config.toml
hidden_size = 320
experts_per_token = 2
d_shared_expert = 0
hidden_act = "glu"
moe_layers = [1, 2, 3, 4, 5, 6, 7, 8, 9, 10, 11]
normalize_top_k = true
routed_scale = 1.5
balance_bias = false
tie_word_embeddings = false
optimizer = "adamw"
learning_rate = 0.00167
max_grad_norm = 1.0
batch_tokens = 65536
max_seq_len = 256
Below are experts of layer 4 (counted from 0) of a mixture-of-experts language model. Rows are named gate (a neuron's input weights, with its number), up (a neuron's input weights, with its number) and show model dimensions 160-239. Each number is 128 + 24 x the weight over its row's rms, rounded and kept within 0 to 255. Numbers have three digits each.
Before each expert's rows: "gets" lists some tokens that make up at least twice as much of what it gets as of all text; "mostly gets" lists some tokens that are sent to it at least half of the time. This comes from a sample of Wikipedia text that the model never trained on. Tokens count by the router's weight.

# expert 7
gets: " by", "|", " the", " of", "N", " under"
mostly gets: " when", " under", " by", " By", " During", "History"
gate0:098125149125117147128125148165136176150103118118091154150143135160160137126124102157159125098117095145097090139169131137087090136141091128090101161126135107115138124156103165131069083149144091128161086138104121103169110145121148142161070120
up0:128150082138139133125153123101110056114084137151139189148149090116111113139141079122131113124151142125100131116112122151098145127185113150120165145117146135149123125109128112105164150089109165099122155139169111099065171101187114101132136102
gate1:115133092150187142103113137116148143120119081151143144149145141116159078167163096174129113092131124143144107118182125152141093117132140143099140128097128126144095117127102112141112155106151102104121133132130110123166083118140128163172125142
up1:101151160123133124132150101112132109126146153146138081144115105136122149179097099147143153152104121145166121105137180103141130174096138132111153121071127153137082111137136118112130150095112109116120118147183141126178122063148129145128081149
gate2:140172145148146165128135142156154150123101132172156147151157128141092124132132120129142079122114089139078131079166187173102080148119140132151123133145086122125116133175144114124125139158139128169135137118154157090123129131140122144101152146
up2:122113114095116142150167136153103123152118132142126101089091127123152091124129136115103121133119146141186131101111122111172160130093103135114122082103133093121115163117103147145117152146174128150127159159106118161150115087091148099134121144
gate3:116136135121164128137129135123120142116160174137092156136083099127175107121118125135185145102120128116150120135126156107106089116203083118129133131111116072125105093111123112119154133118119137151166087090175137096159147120160108177098137091
up3:130156143132124130158144136103097101162157078119123122109158121105127169185128100147116145118082166140132104156075125124118107123133140131118116131096137119107119099109146099107174133134080136134106138179150138127114102135129153109155125156
gate4:123131130149183139140093117130153138158134090151105128120162110157196127087133141153121152120118125116112156178120127148088100114135138132134096156120145105073168128141111132095148102109100134124150096100137081124093101133112132122116150133
up4:168142088105149133200111132124105126141116123134145141124108157095156123172114140136150108141176106139135127133145127138131114095155109109127120123106153099106168126136089145101142110111140144126095119122136151092101136161129145114074120136

# expert 11
gets: "\n", " and", " in", ";", " a", "ti"
mostly gets: " and", " or", " in", "ti", " National", " rel"
gate0:089124103121123138119105122120120164127119106138119126156132146130126131108092131147132138130091123106113080136122136144110105125096121150137118144117130128131085141125115155138129117123116072103167106145139121145175166174123142141121091105
up0:115144100139131114162144133124132071144107175137163137126129068090113152135121112110113116139162151119119142134125137115124146141192157120136133080122103158138119112107096121101188152091089140119123156127178137123109140159137111131118141094
gate1:117133072135172147111098123151124173131103131134161175149160098123117125130135102163113124127149117142123153105160133154134094117119112159139142105162107148152103128090094138115116154087146110104124151102156135127170099118128136131142096153
up1:097135134150141110119084103166127131135120118161133099183117112107111124125102109143141116116133113149125128143133169141154123129099123158118133122093111134169106113115112118134141131110138118138079172127160148127150102145121111148128080109
gate2:102139099149136151113137167188166142184095124135180142149122152153094139143141116113138144096149085155080125109170113116106094131126142146134139104116122126127150096140128117149161134147131115161117145136148169101115104113115104149116126155
up2:141141125152137150187137139074071103091177122146135098131095129159123119108112139118143148120111141120129126135132138169154145090088115125121096104112138089112136149109120140117153140096138130156151106142115110155081176141127129106141116122
gate3:108159146139169120119182137089113132139156149146107136123100127134127123102105132090132131085118130114115099157146128112156111121172091099139095182141137140111118134150104119170122095131116101149144109114111168097114113145122117175133118111
up3:120109125123134103102103119094092093144149148135154124128148139135090172176116110128089111135111128137118106146066155118110139122120110124108103124112114128120120123149163102131140147105111163130112112120158160165118095153140180107113129101
gate4:142122071120172144126077144118117118177112135173118113121157131125131118104124167144117144111096118128103115102125136145071089104111103090099105132129152106117158125094121116111146092103080124144121153092132134110137128129129143112132110124
up4:117137117104119180168121125166090078113117142135116102166093111121102131111134153124095151113131127165156121148154134142109091103124081126102154107100161144128180114122115136141159112157166143104109094150163150124153135140139103123135082148

# expert 3
gets: "\"", "'", "e", ")", " that", " but"
mostly gets: " but", " before", " making", " make", "burg", " football"
gate0:138138102130113139125106141124111187160094109134142127137157133126161093092131169130141102109101082162117100152167140136102105132129099168122140145135149078115096131150091139089061091131127094155132118150119133133167126127160167109124110096
up0:099115119142131102136161124110167047118116171108135149115155109112116137131133099136133096126167143081102147157100149107113122090181120137045151117132104146117113144116050151128148138102104130152096141116120110061103146154112127162126194093
gate1:155130087143154136082130158116135139120133055147100146138142139155116097142155118161093140089130116144119164105198148146119103124127151155122133096095139137136127139113092093120136173108153118108134139110092136128172073125120144139168104140
up1:126121140125161125153129128118129119169135104166140069072074111142141119133092128109156105156110134131132175097133177142204154123119113159155146107079103126132111160144114144122130154108147121139113130158138145104188105136095088116115110107
gate2:108166132155121151096145135142135149163112111151150124126111145178122143140100103137163103139080122170082118108146143118110108139121145119135111117078143134082139134180161121104154141149107120159184110100143160090119105138152125154155155104
up2:187135115118118111121108150137106092114158149185139099084105092124129154136111158147143083148106151137149096130141152115139132132097101144124159114129157150121140156107145131149152180132161140127144171154083120155130083120042128124106118082
gate3:114122116143155154120150154111148146146110126168128170132121111143154115114078131109159182092125127160121093159186123102099108101176086083119113134130134089123088131145078098134111115139148117093160108122169156130148130130152144188130136078
up3:108119159141118122109120140145097079164128152097144116111167153115134125137165086132113103133157138087127155123042131106141099142120180142138149131114148177154119111126141134130160112109136133118099133115140131162086098096102162098128097080
gate4:130125142133141146130078124082127159174125120171087118140169149140142123102124139147161168116139068143114153125121098151127096113123116108136088144118166122148138137112138089127130104106110141141105140118149110162124128124122164123107127119
up4:116135106113144117168112113108071106154130145095113116183110131113125133160138162134159154108134115170168138129148083125134136067110092109126165118130157111122146106156131129178180083163163139139094115137139167083116120131121135134151131155

# expert 10
gets: "=", "\n\n", " in", " on", ":", " New"
mostly gets: " New", " around", " called", " against", " within", " Win"
gate0:117111124146127139102127141119113150119135137159081141154147132143162119107107146131146138141104080142113082144167117131114133103103104152167113152122149127114144134146108115109077093134113076108188143152108130114151125162134159111145081101
up0:121128114118149131160184149119151101117090141133120145134111110099113118152133069192131145088171152123135156127135125123149118146188143108122098110124135117101108135140105163109161139126152103108111175096115136106127158096181110154115204093
gate1:141136069180177163144099140140158149115129108142162168122139124124124118160145143177117099104125124152131122167141120147114097123113135146106151134078156131148120148123075115117108130104170122122128132109152122096155082128105154128151150123
up1:114132123145152136123100132127135152112148117152128072121090104110138115073098139153145114126101106129121120122140157150138148183087126166136172135143110154111107128096128113113113121129150125116120146126152108114126081086113103137127148134
gate2:073129124150131181107145145137173109122112088148159166181151147146087164115153127152133123108117079139089116056156149101110083127099131158128094102099105087091113136151143098135134132135087153151143116125154131126131088123140125182092130146
up2:172138117088148107135096176146098142115139126136081109098102083141154088142128135125119081143126139173176148146143095145177137122121089083136155108124144124127094141135119126138135152138170127146132127172089131108136172133093143085171122142
gate3:122128114127118160121151106125130148115103131144110122151105098139152132096104118145182139100107154115114121145155138119105095125161097127168118154127115092109107136142098089110104124135149125147167113128154161118155120161132164131166145054
up3:152140130160131121117123155122110108153151159110164116157099174156136158172156121117136106146169132098133158136122158108131111134085103116122115105156152181121092094114160106099147128106129161136083125148152157135123122124154128141131107130
gate4:122118098104154142108088165109115148154164140159113142111159136127151120106104141131108178112148106144121112139102151162089094085142144126157067177143173117165137095106078126121113136102091118161141115124144127105105137133113145149132124100
up4:151130099116147135139100157159106105131136129125109159148113149113140123158108120086165173103164080135164135146175109098116124109118137117133128088136133057106122108172125138159168090142113133103089086160123157061105134148104104099096148132

# expert 2
gets: " to", " was", " is", "=", ":", " were"
mostly gets: " been", " served", " was", " later", " became", " could"
gate0:101122119137147153105127156142125192131113121156110114160122146127169088102117150163173145133089081133099089123158131151092084133111107135151103142107142114121101136125122157106058119134129076106164109144112116125152107139120158137124066120
up0:126122077139151129158132137124143061140103163122157107134133134126109129165159108114150123113205169139134116140123158107114135119150140126104143169127088144121119109120097170124155144097130143156112135105124117125114122107168090114111149092
gate1:137150048177157171124096151134106141133112100140163130142137133104111096151154155167141119102116138150127130146179156143148100150158162139137169136115153168132080151116093128136151126093136121111113110121162137133151099153093144135132132126
up1:126123126158126120159128118132119125112153136180140134115090106100122093148072145104152120128102118170123116108112149152150127120116109175141111137098107124136106123106106130127123106120142121161165134152127134104133105088092145152140118123
gate2:118185119161147134135172144141164155167116106168156136169112160124117117160154124135159134129134111135095106122141128118087123135120147141142086107116126134102136114155113120133113139144108136117164116147143170113108090126115154108113141157
up2:160128124110112137100060148117060147095130135149163102125096098104125125124100171117136064125107109134173112131146147136151124122120120167148142113117143110118105150116095149119144152112153141170143175147095129142174130153122126132119098101
gate3:114157140120159158156152106121149123147136145143105120134106145173136094107125142135142164093120122129158142129124122102116082110192092091115118149107076110126077143138130124124105133143139133146150127115160142094126146152152112173110144121
up3:130149125145166165137126116111128092166125125124116108137116160121138178161122098139148135115155161112130156112113145124105120104144112108151123117111143123093096111119159125128119145099132149102109098129186161159134121126150145130127114139
gate4:156079122097154134096054146093130124168144128145110138131143138130166144125122171150113168125119113160096141141114120192093117082120123108154114164140177129126132133136113112116115145094090163114131114068124129126106093152103161178117128129
up4:088151130112139165125136123103126109126132145121078100158109164116142146156113157137142162118130087156144165166162116152075130086171109095136112101131161126093134147170112166125109135118162140102112129122155133092087141150121101159134115150

# expert 5
gets: ".", ",", " from", "–", " with", "ia"
mostly gets: " from", " School", " League", " area", "field", " world"
gate0:091141142129123131128110116102110178166117119141125104182153127148132131121122183133177142120114088132098121118145152155119092099115149152196103157132156091129080127095168146117103143137116117121153094137118149097153153179159132130127097145
up0:121125112138127149141138147147125066104092162119159138107163127099111124133153127144119141102181154113102111122129105082089147135204097137082111087123112133138105093109101139156168162119098127162103154128153143087134112168136124143112163057
gate1:144151100180166161084123145107122142138126093140154122138164118130090097144109131147142140103149126130112125132150153153127088101116161131122181122113120084108129146096111135118106148128116119118119159104114108136172087140134144124163137124
up1:099121146125158106110134119135150143153160084132119065103121109136130104125110130172150101150095135152110136130095168145156122129106096160162140094126079110123121126122135131135103123128152144144107149156132156152152097152140113133141168138
gate2:099140110159130141120160146113141139113093121100146151130124129136134176127144136144125115093097090154086137085129148152100123123174115131150129141104121122101153124167112144143125141097108139144166116110160139109131082127112095114154134144
up2:142133154092159135107114173160121067133140147171132124126083106124136114098152156121138142139125149113194117139146125091151125147130152120151145119121113127137137173105119141113132148154149120147091118111114102077125135138134145102145145115
gate3:129164175136148156142134108105124132132124134104166139115102115139129098104151123161136159112150131138114112195098149095136096133136122121152110163143122093103123117137107138124142139132132121120140103068145156099132113141153149148130124144
up3:145110146154125117132115156142098079168121136146136172160131114110166111139128102144087146129165150117102126118102116166071160107127099144112130094118137182108074119090175115122176114141072148126087124143122160160094092101167145119134114101
gate4:139151136139161166114100123096151115148096135160091157106155105131175119105110155152145139099101103139123119110078135143093103100159143103103106172122167109100116118130118126137146113128112107142135104098092101139147110159107164102130122137
up4:103101148140151136149101129150101107103111157180117160169109115121132137170099183116138167120136105180102126114130094116095120122148127116107120094171138132153111154118113181179148121137121101144145129153148079094141100135127119112092141118